Weights of a small mixture-of-experts language model, trained from scratch on English Wikipedia.
Size: 8 layers, vocabulary 32000.
Experts: 96 experts in each of 6 layers, 144 SwiGLU neurons an expert, 2 picks a token, a softmax router.
Training: a variant of Adam for the experts, 840M tokens, 6410 steps.
Below are experts of layer 3 (counted from 0) of a mixture-of-experts language model. Rows are named router (the router's row for the expert), gate (a neuron's input weights, with its number), up (a neuron's input weights, with its number), down (a neuron's output weights, with its number) and show model dimensions 0-191. Each number is 128 + 32 x the weight over its row's rms, rounded and kept within 0 to 255.
After each expert's rows: "mostly gets" lists some tokens that are sent to it at least half of the time; "comes before" lists some tokens at least twice as common just after its tokens as in all text. This comes from a sample of Wikipedia text that the model never trained on. Tokens count by the router's weight.

# expert 52
router [110 123 107 118 109 118  95 116  77  80 100  92  93 186  82 103 133 171 143 123  87  72  79 152 118 165  83 138 129 134  81  87 154 152 131 136  95 160  77 169 125 122  38 141 140 132 143 183 168  88  72 157 121 115 128 117 155 150 157 127 178  96 104  92 151  52 147 185 123  99 157  91 101 157 140 147 129 125  78 112  94 149 134  92 137  96 176 219 165 129 115 141 149 155 132 149  98 120 145 177 121 180 101 136 148 196 127  82 130 169 110 113 159 134 149  81 115  93 148 118 133 158 139 156 114  97  89 149 108 201 159 157 115 103 188 101  86 150  73 132 100 136 167 114 106 159 131 157 142 128 179  98 178 151  79 132 103  96 141 136 130 202 115 166  85 169 128 137 127 121 144  93 154 150  89 158 136 153  95 192 131 154 160 143 122 151 101 128 133 156  76 182]
gate0 [ 86  94 148 134 169 105 145  77 138 175  82 116  84  94 177 189  34 127 122 100 123 106 174 145 117 175 118  89 142 146 107 209 122 103 112  64 155 121 167  93  88 178 113 122 152 149 117 100 142 162 136 111 167 141 176  90 111 127 132 161  93 164 141 143  94 143 108  86 122 173 134  61  83 141 122  94 102 136 169 139 123 133 137  98  80 140  60  96 124 130  67  85 141 129 157 119 126 129  80 131 120  41 155  98 168 111  75 178 171 126 172 121 105 131 156 151 175 179 139  82  80 101  93 128 138 155 125 181 156 133  90 103 103 147 126 119  77  73  84  88  99 146 113 115 150 158 113 119 147 140 100  91  77 144 164 140 116 179 148 162 108  99 156 140 139 101 147  92 100 161  87 152 124 162 121 110 126 186 126  98  97 140 109 127 143  77 164 140  84 117 133  76]
up0 [101  69 156 111 122 137 159 116 102 104 103  99 148 103 193 172 102 134 139  89 161  95  91 147 132 123 169 123 125 117 128  90 134 121 113  84 129  73  96 151  91 151 141 135 132 160 114 156 147 166 169 131  90  90  78 120 161 131 137 142 143 119  75 187 138 180 194 130 134  66 112  68 130 129 153 141 120  51 167 127  97 143 156 163 147 119 174 114 158 141 146  96 186 167 158 129 151 140 138 164 114 118  82  90 105 116 175 162 149  70  92  70  79 144 189 114 151 161 130 103 129 149  87 205  67 117  96  95 147 130 133 159 126  88 103  84 108 125 102 174 162 136 126 162  85 110 109 208 172 145 107 120 184 150 149 143 150 127 102 122  74 129  99  43 164 123 137  93 136  89 131 169  74 192 127  89 140 119 142 114 136 106 171 124 163 108 147  79 117 119 165 163]
down0 [114  78  94 129 125 131 161 177  58  87 139 125 100 121 156  65  81 111 163 153 162  91 142 179 172 102 116 133 158  93 165 157  91 164 104 120 131 111 132 136 171 147 120 122  99 123 119 157  97 102 135 105 115 167 111 148 137 171  91 122 169 139 122 100 129 175 173  70  74 145 127 113  79 157 127 104 119 106 153 111 110 146 193 157 177 129 112 136  96 124 145 173 107  74 121 131 109 130 170  91 156 151 137  70 167 144 182 139 145 171  85 178 172 134 109  99 175  97  95 140 130  81 125 154 177 168 145 124 109 181 141 150  85 123 205 148 121 121 123 110  84 194 138 160 153 108 134 165 114 165 126 119 112 157 145 127 115 150 120 128 147 128 102 119 118 122 177  79 194 167 149 145  95 202 180 163  72  69 174 118 151 104  46  75 164 119 186 101 146 126 119  91]
mostly gets: "tah", "ensis", "ius", "nik", "tis", "eus"
comes before: "s", ",", " (", " =", " is", "\""

# expert 17
router [137  91 168 110 136 145  76 112 150 136 137 122 175 134 111 150 107  92 100 154 104 117 124 168 143 108 141  72 118 112 135 135 120 181 124 169 121 153  98 106 154 125 181 176  76 162 111 124 110 124 116 143  72 122 129 108 116 212 120  74 161 141 153 146 160 108 118  55 108 147 126 102 105  77 187 140  97 144 133  89 149  81 120 149 159 144 151 163  90 148 152  74 191  76 106 129 109 146 171 110 133 180 168  90 173  13  79 110 130  95 144 141  54 137 110 138 109 159 139 153 137 125 112 121 125 140 150 131  94  77 163 186 130 156 166 129 139  73 139  49 161 116  99 138 129 117 145 116 109  84 142 153 157  98 170 152 134 130 145 150 127 211 155 128 142  77 153 126 188 123 180  69  61 100 134 101 111 113  88 122  98 133 174 160 157 128 132 113 105 177 149 158]
gate0 [174 160 161 107 124 133 116 158 179  74 180  89 110 255 146 124 117 161 130 118 132 175 140  86 104 174 117 140 201 131 178 117  98  93 139 200 172  72 137 126 157 160 106 147 113 184 124 145 128  92 139 164 142 150 120 171 134 130 118 187 129 156  90 129 155 140 161 163 157  75  87  97 150 123 187 144 138 123 149 119  91 142 120  74 127 147 192 119 204 133 164  92  98 160 141 146 142 170  94 164 137 106 111 151 150 167 134  99 115 100  70 161 116 139 122 124 114  75 108  91  65 180 137  99 106 149 119  90 145 117 106 107  92 115 134 132 205  54 170 145 155  97 144 163 115 122 135 154 182  99 132  74 129 116 101 119 109 144 118 158 206 130 134  71 116 156 146 157 107 166 157 155 133 132 176 116 136 134 132 140 135 120 154 132 123  70 141 122 125 122 143  92]
up0 [172 100  56  87 115 132 121  98 145 109 135 122 117 151 102 119 122 173 132  84 118 154 119 148 164  77 178 177  89  25 121 129 176 122 140 160  74 126 103 102 119 138 128 116 117  65 113 136 144  88 110 140 155 178  86 116 111 126  77 104 141 105 146 145 145 151 142 112 149 181 167 106 146 144  79 170 140 151 107 165  58 131  78 195 113 149 106 197 131 155 128 165 104 145  79 164 100 106 110 128 151 118 154 136 163 122  80 150 203 100 182  93 139 108 155  83  93 125  82 116  83 170 102 118 143  93 163 194 164 169 159 129 133  80 143 152 111 160  78 134 109 115 148 130 159 172 130  35  76 188 109 187 122 144 114 105 140 113 147 111 148 144 182 130 105 120 128  85 103 133 118 157 151  82 102  95  77 115 123 172 125 132 103 136 138 108 148 121  94 130  83 170]
down0 [160  59 102 146 100 112 136 137 154 105  94  94 117 169  44 127 180 209 132 114 130 120  92 117 134  56 176  96 190  97 122 130 135 126 129 147 127 106 139  40 102 170 142  92 140 100 128  78 116 114  55 117 140 135 129  96 109 128 180 147 177 135 163 135 110 103 145 104 140 119 141 140 117 128 152  98 169 148 103 163 100 122 109 152 130 114 121 148 113 110  92 162 124 152 106 118 161 152 115 138 145 155 146 130 144 128 153 115 146 143 125 109 174  87 111  87 157 114 167 115 112 121 150  68 123 106 142 114 118 106  70 112 115 155  85 124  90  90 128  73 108 123 162 111 139 137 182  90  84 142 118  62 174 120  84 118 109 157 141 127 117 218 135 144 125 111 115 114 141 160 143 120 117 102 157 170 130 167 118 169  35 152  74 127 235 146  65 111 105 212 188 124]
mostly gets: " in", " re", "In", " In", " up", " down"
comes before: " the", " a", " his", " order", " addition", " which"

# expert 20
router [169 130 156  98  98 148 165 142 111  95 157  95 172  60 147 151 108  93 133 194 127 150 194 104 114 206 119 136 141 122 105  94 179  76 160  68 144 137 121 114 165 152  61 143 123 126 121 144 174 166 105 108  74 108 154 126 138 120  98 140 138  89 145 118  83 159 173 136 135  97 170 140 118 142 130 130  98 186 137 154 128 104 139 153  98  85 116  51 106 122 137 168 124 122  94 111 199 129 165 121 135 147 121 126 126  42 122 173 183 139  94 144  97 116 154 182 174 177 199 146 115 127 164 101 174 107 115 169 125  78  88 161  59 116 105 172 143 123 101 169 178 122 115 122 151  96 141 150 149 103 132 120 105 180 157 109 141  86 201  95  94 115 170 147 151 100 159 147 106 127 142 147 166 131 157 113 111 142  88 161 167 119 152 115  65 107 120 183 150  81 155 157]
gate0 [121 127  77 155 102 109 153 120 140 117 147  68  88 132 133 115  84 144 170  71 119 156 139  91 151 103 143 116 108 116 112  98 107 120 132 114 138 119 128  78 122 178 103  75 135  92 124 120  95 201 115 152 125 165 131 119 141 133 135 103  98 111 118 153 105 104 117  46  53 154  78 135 137 101 112 109 134 114  87 111  96  90 123  65  81  95 135 143 171 120  97 146  68 104  80  37 130 114 188 110  99 173 124 174  83 108 147  43 130 121 132 118 145 111 150 122  94 163 130 136 130  57 139 198  65 138 123 144 132 155 119 121  93 138 123 109 110 127 146  94 158 120  88 130 114 151  85 108  58 186 144 104 143 182 170 144  81 114 138  50 170  84 113 117  96 110 184 123 116 148 150  99 114 206 113  90 143  62 114  77 104 146 110 115 157 128 160 147 108 118  90 160]
up0 [122  99 158 123 121 161  94 147 138 100 132  62 126 139 125 141 125 166  94 135  61 170 134 160 135 137 147  88 123 107 122 138  94 155 137 161 122 130 123 187 161 123 161 133 155 160  48 143 149  79  96  95 140 178 117  99 123 109 152  89 136 152  96  95 121 146 133 189 140 151 162 151 162 181 164 121 103 141 181 176 196 130  99 182 145 169 156 106 150 136 161 121 149 187 203 172 136 131 103 183 128 100 138 125 108 128 100 144 153 145 127 144 234 143 136 129 126 139 123 162  72 148 118 121 112 183 137 114 115 141 184 144 187 100  90 130 109 118 108 134 177 176 156  71 116 147 133  91  97 123 117 155 104 118 134 121 146 140 140 133 112 144 101  36  84 110 168 141 126 105  97 116  75  69  95 139  82 166 127 174 164  84 109 168 142  75 173 106 169  51 167 105]
down0 [ 64 127  75 137  86 170 170 152 122 157 155 136 131 135 110 125 161 136 131 152 147 170 160 157 135 154 147 125 144 128 202 211 141 164 153  77  62  72 111 138 125 153 124 127 151 119 125 102 135 124 117 131 177  99 135  93 115 166 138 156 102 137  82 142 132 104 178 157 168 112 181 138 136 147  62 150 135 136 152 135 149 122 111 115 157 132  85 148 144 134  92  59 135 144 114 171 244 122 142 145  84 129 133 128 109 133  99  96 138 131 111  71  88 217  99 110 112  91 100 100 147 132 118 118 160  86 107 105 134  92 148  92 121 159  83  88  89 109  77 141 117 146 129 196 102 162  79  96 129 197 138 147 188 100 147 133 126  99 151 100 164 127 144 128 116 130 175 125  71 137 109  94 113 159 124  67 105 114 179  86 114 187 114 144  94 132 106  69 166 194 166 121]
mostly gets: " was", " is", " were", " be", " been", " are"
comes before: " a", " an", " the", " also", " used", " not"

# expert 22
router [ 88 172 102 151 162 157 149 149 125 149  75 118 143  65  75 157 120 133 127 100 168  48  75 138 118 146  93 152  92 131 121 132 100 169 101 119 130 140 132 142  94 174  64  96 173 125 190 148 138  72 124 181 140 177 136  70 138 192 153 109 115 129 125 180 163 123 116 187 156 148 128 125 148 140 146 146 127 117 118 157 135  78 160 121 123 107 158 185 212 148 149 115  78 132 158  80 145 170  80 138  81 149  79 145 123 230 156 104 112 142 107 104 137  99  98 131 134 170  94 148  99 150 103 122 132  96  94 148  67 157 111 167 136  44 155 107 116  92 100 142 137 130 117 179  66 131 114 126  96 135 140 145 156 158 124 125 108  77 155  98 156 159 105 156  93 121  93 129 130 107  78  94 164  78  92 105  81 150 134 174 114 164 129 142 138 150 137 108 169 106  63 124]
gate0 [212  89 131 154 117 105 150 106 185 139 135 180  80 104 170 119 127 129 128 205 102 104 143 116 187 160 101 191 133 171 188 148 162 161  97  99 114 143 132 138 117 141 120 160  51 131 174 110 150 185  75 156 110 111 148 161 175 135 118 124  50 119  80 150 123 137 213  70 105 111 159 155 119 133 110 142 136  96 135 127 153 156 109 120 153 120 105 126 174 136 109 119 198 137  83 140 147  48 130 102 119 102  90  82 109 116 163 116 138  76 150 166 126 116 133 172 176 160 121 146  34  89 168 126  93 101 113 142 144 114 149  79 170 131 169  75 144 102 129 115 194 151 100 130  69 136 126 102 135 147  83 177 101 152 134 125 151 149 104  95 139 107 145  99 160  88 150 138 152 117 167 108 185 100 125 130 139 130 168 109 137 155 104 135 155 143  99 140  78 152 134 165]
up0 [121 145 114 119 100 137 165 145 117 123 133 171 174 129 121 111 116 119 151 141  61 162  72  86  69 161 171 131 141 136 123 161  75 157 172  99 106 130 171  93 122  86  96 130 133 166 127 133 115 145  58 145 195 118 151 144 143 175 103  66 141 123 161 150  93 123 110 105 113 112 168 185 134 114 144 133  93  78 121  81 132  94 132 129 126 156 133  97 110 127  99 188  94 106 173 142  89 125  82 114 171 136 115 150 135 100 119 175  78 153 199 124  89 213 170 107 162  90 169 131 105 127 146 159 126 135 172 147 151 140 116 115 104 192 169 132 169  62 156 131 185 105 146 120 105 136 148 156 154 160 135 211  98 144  85 195 116 110 175  59  95 131 150 159 133 171 170  41 172 131 126 139  78 134  99 131 135  81 104 125  82 109  70 101 129 113 132 130 115 105 122 137]
down0 [132  63  94 101 153 135 140 158 137 140 160 116 143 122 168 132 132 105 109 111 117 137 157  90 184 122 141 168 146  87 145 136 185 124 145 115 115  53 144 157  89 152 121 148 150 168  61  97 165 137  99 134 133 163 137 104  91  97 131 107  92 118 116  95 145 136 133 152 110 108  67  76 122 142 118 139  62 142 106 104  77 125 145 130 152 146 110 142 113 156 140 141 146 111 115  89 176 151 177 139  95  83  97 111  71 157 121 200 114 110 125 143  99  54 112 105 134 118  77 165 129  49 180 128 125 125 131 105 219 129  89 122 204  79 111 167 120 111 108 175  53 109 107 131 114 145 140  87  51 186  79 151  98 152 128  99 184 121 111 133 110 123  85 122 155 104 122 115  55 119 162 126 103 155 128 122 131 163 108  87 112  94 107  85  89  93  76  77 144 190 154  98]
mostly gets: " Singles", " Notes", "loan", " Episode", " Label", " Clade"
comes before: ":", "s", " |", ")", "\"", "=="

# expert 83
router [ 97 114 156 105  65 143  76 171 173 156 132  90 128  79 122 177 110 147  79 109 106 114  89 136 145 101 117 157 111 134 114  86 168 165 126 112  88  53  38 135 148 117 174 132 161 145 153  35 119 138  80 108 103 111 140 135 114 156 156 194 194 145 172 138 140 123  82 115 145 129  90 142 132  91  74 118 104 109 123 103 156 135 116 105 145  64 137  96  68 155 104 123 187 133 142 168  91 120 139  90 129 175 112 114 112 117 161 101 168 138 155 115 122 151 136  46 134  99 104 142 166 171 148  99 132 129 120 150  98 148 119  86  74 144 154 127 163 119  95  29 137 144 155  74 113 167  73 122 115 142 100 123 135 147  97 123  92 168 125 115 145 238 118 121 116 148 106 147 178 129 192 119 138 132 141 113 117 113  90 125 158 160 119 129 172 117 128 181  99 142 158 148]
gate0 [136 124 147 152 150 101 137 187 167  92 119  79 152 165 130 115  94  72 153  57  51 106 156 107 100 110  49 124 108 124 139 166 161 118  94 156 166 112 146  88  75  86 171 125 117 155 120 134 113  91 113 160 140 169 146 109 135 117  84 110 118 191 141 173 116 156 145 201  90 113 203 157 102 172 102 118 124  81 134 137  77 160 126 171 190 152 117 162 154  94 139 118 106 190 109 143 135 114 165  85  82 110 162 131 150 100 121  80 131  78 152 145  92 111  69 124 208 105 105 137 142 139 121 162  76 130 162 134 173 175 115  92 155 167 155 123 158 123  99 120 141 156 133 122 133 135 158 106 178  75  88 131 117 130 109 169 112 143  33 119 136 148 120  87 103  88 136  88 117  98 137 172  87  93 153 153 122 131 124 150 183 120  82 118 134  91 160 132 114 142  79 167]
up0 [108 255 150 121  93 108 152 100 100 155 108 154 141 150 142 122 145 145 149  98 131 119 131  54 163 128 132  98 139  78 113  96  64 167 110 121  83 159 117 119 150 172  93  86 148 106 149 164 116  95 145 143 157  98 147 152 120 112 149 130 114 127 128 136 128  40 112 123 131  91  89 126 121  60 192 145 132 147  97 102 178 128  88 112  59 154 116 145 132 115 151 183 140 129 113 116 121 160 102 168 122 165  67 172 129 149 143 120 144 154 131 115 193 146 139  65  87 192 147  86  45 134 154 162 104  82 116 145  88 129 154 140 143 144 113 165 144 148 180 123 136 139  89 172 163  88 125 133 106  94 176  73 153 139 126 162 140 120 159 156  99 147 214 136 104 162 126 141 119  60  84 114 147 123 107  87 138  95 114  92 123 138 138 189  96 133 118 180  99 120 136  75]
down0 [166 181 132 108 177 127 156 109 141 149  72 154 149  91 113  82 139 109 121  57 171 196 124  97 151  97 149  65  59 112  83 139 176 169 117 170 149 111 152 131 158 198 193 128 116 114 134 113  77 137  98 138 139 133 125 143 109  53 165  89 136 151 150 123  60 136 158 109 127  78 142 114 117 143 120 135 195 121 119 175 118 189  98  88 139 108  97 180 147 116 115 111 146 107  83 146  79 154 174 158 135 102 146 153 121 146 121  60 139  75  92 110 167 202 144  95 171 124 149 128 134 143  79  84 120  79 132  92  57 137  97  72 159 120 134 144 118  87 108 140 144 135 122 105 150 129 190 136 117 185 108 144 167 122 128 127 135 167 110 106 139 132 143 114 115 171 159 132 110  83 107 133 117  81 103 197 110 169 140  99  96 106 120  98  59 148 120 162 140  99 119 171]
mostly gets: " at", " during", " off", " within", " At", " near"
comes before: " the", " least", " a", " his", " this", " its"

# expert 85
router [157  89  79 144 123 124  86  96 124  79 123 100 146  74 149   0 116  86 187 165 166  80 177 168 146 163  93 166 174 125 136 122 127  97 169 136  93  95 231 156  92 180 125 145 127 121 112 153 128 168 139 115 140 145 102 104 170  52 148 103 135 130 117 197 153  92 166 132 173 127 156 103 135 108 113 125 104 146 102  91 143  29 147 106 146  87 103 172 156 131  86 168 117 124 109 117 104 160 132  97 136 135  66 110 134 145 147 131 107  94 144 125 106 112 154 129 100 148 119  74 122 125 129 158 145 141 134 135 136 169 116 136 129  59 126 107  99  64 122 185 130 111 153 177 147 167  91 116 125 159 131  92 132 151 110  73 118  84 139 111 132 165 144 145 122 133 120 144 116 159 172 152 160  89 149 161 131 124 128 120 152  95  99 129  54 119 159  91 116 143 163 134]
gate0 [119 162 165 147 114 122 128  72 124 136 123 160  95  91 115 181 105  75 104 177 112 174 142 120 146 168 154 116 151 158 165 161 115 138  74 109 175  80 204 124 158 121  91  78  88 101 134 111 177 114 125 103 122 165 149 167 107 110 134 131  84 165 156  99  86 143 113  84 110 132 134 192 187 137  83  82 180 131 173 109 123 137 125 157  61 145  88 100  75  98 136  72 168  97 106 126 171 109 134 129 157  63 160 145 146  64 112 146 157 154 135 181  72 124 111 204 195 124 141 156 170 102 126 137 133 169 165  75 140  84  57  97 103 152 107 130 159 186 173 187 113  74 116 134 144 114 146 154 146  85  51 109 120 122 138 132 112 124 146 153 100  84 173  76 131  95 141 112  89 131 153 121 113 135 145 142  95 151 159  87 107 140 118 136 104 148 105 159 122 121 148 132]
up0 [ 81 120 171 111 145 172 164 129 138 144  77  92 127 255 127 106 149 124  91 129  91 113 100 148 147  93 152  98  90 118 103 155 146 165 145 104 120 177  52  98 136 118 192 178 185 128 128 102  81 116 100 149 116 108 141 113  65 161  58 157 163 107 189 113 128 106 104 140  93 149  93 130  97 150 204 157 142 115 144 145 142 200 132 171 143 114 119 124 102 156 160 149 156 109 116 152 114  99 153 127 105 159 154  97 165 147 137 130 104 139  98 107 112 133 102  80 105 142 132 165  97 179 105 110 117 139 148 168 107 136 179 133 141 125 138 137 127 131  95  88 167 205  94  86 103 111 147 114  92 122 175 169 139 103 103 179 110 202 121  90  95 131  34  91 127 122 131 147 169 126  88 137  81 188  90 117 144 140  86 148 165 129 145 128 198 103 136 132 121 127  99 113]
down0 [126  77 157  93 119 106 182 184 130 136 146 137 131 190 120  91 145 121 168 153 117 127 124 140 156 142 162 134  76 153 158 130 152 139 134 122 112 170  74 138 111  97  97 200 185 143 160 129 108 125  35 178 162 146 112 136 109 141  94 115 113 133 126 116 173 100 181 151  83  92  89 129 119 150 114 153 113  57  94 157 143 183  79 156 166  95 159 116 202 115 123 142 123  90 117 145  94 108 170 120  96  87 101 110 167 172 143 141 125 198 128 148 124  98 104 107  41  78 150 168  75 128 211 139  92 130  82 170 136  85 185 142 131  90 120 124 165 133  91 159 162 144 161 106 137 127 126  91 140 139 187 113 167 136 107 116 134 192 103  65 108 182 115  99 116 173 146 131 200 147 127 145 132 127 105 128 114 135 100 123 146 108 139 130 210 141 112 130  93 127 106 126]
mostly gets: "ley", "son", " Smith", " Jones", "ville", "ford"
comes before: ",", " |", " (", "'", " and", " was"

# expert 46
router [145  84  95 110  85  90  77 160 207 113 113  95  87 133 153 143  97 134  85 109 121  98 129 136 123 137 142 137 114  89 176 159 142  81 151 133 149 205  90 129 168 135  61 108 171 147 123  69 154 135 135 107 170 139  97 141 106 110 105 140 100 117 182 125 156 128 112 140 116  79 144 134 118 125 144 166 110 128 145 111  81  79 102 140 189 112 175  51 188 178 134 123  85 125  99  93  87 157  99 150 125 140 178 155 105 126 131 114  86 120  84 208  92 157 110 112 108 110 172 171 117  70 198 138 191  97 114 123  84  85 165  73 118 111 153 133 109 124 174  94 111 147 110 149  83 154 106 117 152 137 185 105 162  75 135  91 100 139 143 153 173 121 116 143 126 215 107 134 100  99 153  78 116 111 128 122 109 119 120 138 133 139  94 194  97 116  84 148 180 139  78 144]
gate0 [123 138 150 135 107 118 109  79 100 114 107  88 145 144 109  77 149 146 132 122  89 148 118 121 115 143 172 147 119 132  47 141 137  73 125 158 122 106 178 119 143  99 157 115 124  93 139 138 161 133  79 165 164 132 126  77 145 122  87  71 146  94  79 128 131 128 159 146 148 141 138 164 168  65 121 150 105  98 109 152 123 147 214 109 117  94 148 183 116 103  77 114 145 138 171 132 182 120 182  86 108 171  76 115 165 132 177 143 136 171 148 115  44 123  99 175 158 160 159  83 130 182  67 150  85 144 100 166 178 137 100 169 152 155  62 127 134 131 128  91  91 156 151 102 181 154  85 146 163 103 158 168 129 137 116 107  95 106 176 135  61 116 144 122 138 141  93 150 119 146  92 173 110  90 128 200 150 139 104 131 119 134 161 179 150 178 134  78 226 104 128 109]
up0 [167 148 156 162 113 144 155  92  92  91 103 107 119 161 127  63 136 190 111 115 100 133  95 149 103  90 195 126 121 146  84  93 135 110 158  84 100 103 144 149 125 142 148  96 115  76 131  54 131 173  68 120 149 109  89 123 155 136 149 111  93 111  79  89 166 147 118 170 170 169 157 146 169 113 112 106  56 112 108 204 165 141 135 128 116 115 156 151 120 111  85  87 148 135 171 144 125 149 158  88 187 157 124 121 161 128 122 219 161 124 163 110  86 135 164 158 173 157 137 117 166 161 126 136 105 140 114 128 181 160  64 158 144 189  60 187 122 159 121 101 108 154 170 101 191 156 158 164 179 127 159 146 124 131 108 131 138 183 141 139  79 119 147 150 153 123 109 106  81 110 112 160 140  97 119 168 177 137 116 111  83 197 170 175 121 141 133  60 146 126 121 135]
down0 [121 194  70  91  99 120 146 172 187 122 178 107 147  99 107  95 165 141 107 166 169  79 134 159 153 170 165 136 153 143 135 110 144 160 159  82 134 136 176  83 185 112 138  87 154 112 148 112  88 119 193 121 132 156 158 146 166 147 109 134 109 169 166 153  74 108 121 105 102 157 160 153  76 123  58 142 214 152 155 142 151 152  91 109 109 101 122 171 139 148 188  95 131 126  92  99  98  97 160 162 136  90 134 120 151 156 141 128 138 127 154 112 117  66 165 172  96 189 132 148 158 141 205 135 105 120  98 151  85 190 168 155 143 145 111 143 130 150  64 141 122 131 132 140 118 113 148 156 171 113 126 112 133 108 125 155  78 127 143 174  87  20  77 118 108 157 160 178 126  81 116 106 138 136  97 124 129 129  99 122 145 112 144 125 159 170 134 174 135  81 168 206]
mostly gets: "3", "2", "1", " km", "4", "5"
comes before: " |", ")", "′", ":", " m", ";"

# expert 88
router [ 99 155  65 181 187 141 152  95 107 105 141 141  99 160  74 112 120  43 114 180 136 115  81 162 176 113 125  87 131 147 103 169 140 175 105 139 114 169 149  87  39 119 137  90 117 140 178 144 124 152 190 190  92 127 139 135 130 124 128 111 138 169 133  78 147 156 138 138 165  82 152 102 160  85 127 100  66 162 173  97 114 122 171 187 141 124 129 134 205 139 100  61 142  95 134 106 132 148 103 163  91 128 139 157 168 198  67 134 176  82 155 176 142 141  89 144 117 131  54 109  84 107 139 144 113 137 128 145 100 120  99 110 138 103 120  77 164 120 131 161 141 105 101 135 129  67 105 146 154 139 140  99 115 160 195 126 109 103 159  73 120 126 101 150 145 131 173 157  73 119 148  98 169 144 117 135  78 160 153 141 145 129 145  93 123 131 157 171 117 105 170  74]
gate0 [174 139 160 139  96 128  91 117 173 129 110  84 126  98  86 164 133 189  52 111 138 137 125 112 143 142 136 133 146 194 126 126 126  88 156 143 168 135  95 153  81 151 141 129 172 136 114 113 118 124 131 124 163 159 116 130 141 113 120 180 117  94 212 160 129 105  77 168 161 135  92 105 126 179 203 154 127 165 152 103  95 170 148 138  64 172 142  92 165  73  83 113 144 170 145 157 114 125 156 150  67 123  49 116 143 132 109 132 116 147  74 101 102 172 169  52 107  68 143  94  75 188  61  97 139  88 144  97  98 189 151 133 108 137  97 171 118 146 187 119 124 104  92 145 133 138 186  93 150  67 124 154 109 119 110 125 144  91 111 136 114 140 103 107 133 163 119 173 149 143 141 114 138 145 137 129 145 129 214  78  67 153 134 190 140 117 131 139 143 113 134 166]
up0 [183 137 107 103  85 104 132  89 214 144 134  90 137 150  88  98 127  81 182 107 110 127 121 161 104 175 188 139 137 141 167 164 156  98 143  88 188 121 145 175  83 159 188 131 124 109 101 142  75 136  73 128 124 102  81 141  82  72 123 106  87  82 134 138 182 126 138 108 177 166 120 137 141  82 136 150 116 129 151 123  85 150 223  80 155 129  72 102 145 103 137 154  86 157  92 230 137 158 154 173 104 123 106 123 107 133  75 145 140 161 124  82  92 184 122 139 151 134 168 145 149 134  93  91 117 134 160 163 181 103 123 130 106 165 130 101 131  84 175  81 125  79  73 110 141 122 152  76 147 103 113 114 146 130  76 159 118 105 159 163 153 148 122 110 143 102 104  87 154 158 121 131 126 147 109 152 175 171 108 123  94 179 167 168 138 131 113 168 117 161  92 163]
down0 [ 83 192 147 133  81 118  69 104  88 149 131 159 151 118 132 114 155 113 176 105 148 136 102 135 161 107 113 123  70 114  85  99 165 115 183 166 158 151 143 108 181 134  97 181  76 142 117 128 145 126 163 145 129 181 153  93  87 181 126 121 111 103 180  77  96 142 140 121  76 116 138 118 107 132  92 162 119 106 166 109 135  55 157 103 111 113  80 110 162  80 171  87 149 114 100 118 164 128 114 159 138 104 163 102 191 151 132 157 162  99 107  97 136 132 103 160 152 110 131 124 141 141 133 143  84 100  47 116 170 156 169 102 148 110 129 162  88 180 144 134  93 133 178 158 130  82 134  87 208 131 102 179 183  61 125 157  67 113 122 165 106  87 136 103  99 160 110 181 107  98  82 139 160 182 113 113 128 124 155 171 131 207 102 161 183  86 143 115 112 107 167 121]
mostly gets: "up", "ub", "op", " Rock", "car", "ign"
comes before: "s", "ed", "ing", "er", "\"", "ers"